Weights of a small mixture-of-experts language model, trained from scratch on English Wikipedia.
Size: width 128, 7.8M parameters.
Training: a variant of Muon for the experts, 7554 steps.
Below are experts of layer 4 (counted from 0) of a mixture-of-experts language model. Rows are named router (the router's row for the expert), gate (a neuron's input weights, with its number), up (a neuron's input weights, with its number) and show model dimensions 0-127. Each number is 128 + 24 x the weight over its row's rms, rounded and kept within 0 to 255.
Before each expert's rows: "mostly gets" lists some tokens that are sent to it at least half of the time; "comes after" lists some tokens at least twice as common just before its tokens as in all text. This comes from a sample of Wikipedia text that the model never trained on. Tokens count by the router's weight.

# expert 38
mostly gets: "201", "200", "202", "196", "194", "199"
comes after: "\n", "| ", "- ", "(", ": ", ","
router [148 160 157 156 112 131 126 170 106 169 135  95 140 102  91 152 155 153 132 177 112 149 124  96 128 151 133 109  95 107 129 150 149 174 122 141 160 105 123 138 156 109  96 157 107 136 130 110 151 122 141 132 154 151 133 148 143 147 136 117 177 101 157 104 102 148 156 146 103 171 126 150 149 146 151 164 124 149 103 131 119 134 166 160 159 115 134 119 142 131 165  86 119 116 134 111 151 125 107  97 141  87 143 170 154 159 112 111  88 104 134 138 168  82 136 165 108 139  99 170 122  85 140 129 117 107 109 118]
gate0 [136 108 142 120  90 181 107 142 127 153 145  63 143 139 138  77 127 121 191 128  89 123 101 176 155 128 140 136 109 120 132 124 108 173 166 122  90 116 140 139 126 130 160 145 126 137 124 164 144 163 104 141 142 134 112 142 106 101 115 101 179 122 132 103 113 151 161 151 155 152 171 129 166 142 137 169 145 149 133 163 132 123 142 165 142 171 122 150 103 132 164 138 157 159 120 150 130 149 116 143 161 105 111 137 147 163 113 173 131 113 131 166 147 130 152 113 132 147 102  99 122 100 123 138 130 145 116  94]
up0 [166 121 161 126  94 126 121  80 124 134 107 122 173  69  71 126 138 108 164 120 117 144 148 116 161 137 122 130 149 147  96 108 106 116 138 148  99 168 144 144 119 160 145  98 154 139 126 151 153 129 144 106 126 106 127 111 148 104  81 166 125 143 129 179 136 157 109 166 143  99 146  98 157 155 112 102 164 112 136 133 119 134  87 118  75  97 129 124 172  99 128 139 114 137 160 101 102  88 123 120 127 127 100 117 144 144 139 114 118 125  88 122 136 157  83 111 115  87 140 133 140 104 159 153  92 143 139 137]

# expert 30
mostly gets: "2", "1", "0", "5", "4", "9"
comes after: "| ", ".", ",", "(", "–", "; "
router [ 90 131 122 102 126 129 103 141  72 169 135 103 143 114  94 124 137 151 169 143 146 137 115 107 135 166 107 108  80 114 109 134 125 153  93 154 164  96 125 149 169 136 138 152 138 108 132 121 152 139 141 145 141 111 152 166 129 144 124 115 189  99 172 109 115 174 154 140 110 155 100 137 128 156 146 144 135 146  89 118 133 133 145 143 164 105 142 128 158 140 123  77 146 114 119 101 162 110 106 104 154  88 132 148 152 144 121 120  82 136 105 133 133  60 122 141 125 140  95 129 172 107 133 145 116 121  92 101]
gate2 [123 144 115 125 146  85  96 171 154 152 162  87  88 107 132  99 150 140 138 113 130 105 124 146 119 182 144 113 149 147 128 127 146 150 171 149 148  86 105 126 155 171 148 135 137 137 159  93 128 127 122 129 125 109 117 119 134 121  85 124 144 150 114 120  92 166 118 136 104 125 134 133 148  96 120 145 125 135 108 170 139 118 135 124 147 110 129 187  93 148  94  72  82 107  90 113 129 164  82 158 122 123  99 166 140 129 126 124 106 142 138 119 144 109 147 131 137 129 136 217 138 117 106 115 135 137 113 107]
up2 [121 116 152 118 167 136 152 146 174 108 130 103 127 161 112 128 113  94 126 147 118 113 107  87 124 175 109  82  80  76 106 104 150  94 112  94 116 125 129 110 123 123 136 155  82  70 120 132 119 164  90 135 122 156 125 141 129 112 119 142 138 136 160 154 163 138 139 141 127 102 161 101  77 120 116 130  97 124 141 154 127 184 149 136 160 120 135 145 152 136 122 123 116 152 131 117 168 123 157  73 133 104 131 119 145 146  94 140 112 111 142 151 152  86 121 134 111  82 164  93 126 152 138 153 110 145 120 155]

# expert 13
mostly gets: "201", "202", "200", "199", "198", "197"
comes after: "| ", "201", "–", "200", "(", "in "
router [114 152 137 111  95  85 103 147  98 163 102 102 153 110 107 140 114 147 141 170 139 151  98  74 135 146 111 106 113  98 117 171 137 154 107 140 164  92 120 150 151 103 101 144 126 121 140 111 153 124 163 144 155 143 152 151 145 145 144 130 149 109 146  94  99 150 159 147  95 153 127 156 142 150 144 154 131 144 100 137 108 134 151 136 126 108 152 115 183 139 135  88 157 103 147 114 152 127  93  91 157  94 152 151 155 145 109 118  86 126 111 120 145  81 136 152 122 137  90 150 141  90 146 156  98  82 131 111]
gate0 [122 122 126 116 133 120 187 145 116 125 134  79 110 117 138 144 109 110 140 120 114 168  89 147 136 162 134 111 119 107 162 169 101 157 135 139 119  99 158  89  98 112 125  80 108 113 120 107 111 124 152  86  98 172 127 113 127 147 100 136 125 125 109 118  76 125 131 130  84 160 172 168 127 116 150 128 125 109 109 137 111 122 142  85 122 116 140 137 156 141 159 139  99  99 127 126  76 141 131 115 154  89 109 123 133 100  65 131 130  89 155 132 121 131 147 151 131 157 141 157 146 108 138 107  56 120 134 151]
up0 [121  82  83  67 118 112 150 144 111 141 107 120 111 157  96  94 100 141 119 114  93 104 112 129 139 126 159  99 163 113 150 124 139 161 134 113 145 118 169 134 155  79 121 116 119 154 165 157 139 129 112 111 115 118 102 144 127 109 105 128 135 113  83 154 138 120 129 133  84 133 147 113 105 110 144 147 123 176 148  92 141 134 155  99 149 134 112 140 190 155 144 123 152 135 119 165 132  87 121 144 134  69 138 135  92 154 109 153 138  81 139 148 178 137 103 105 110 147 130 131 120 107 170 112  98 103 118 135]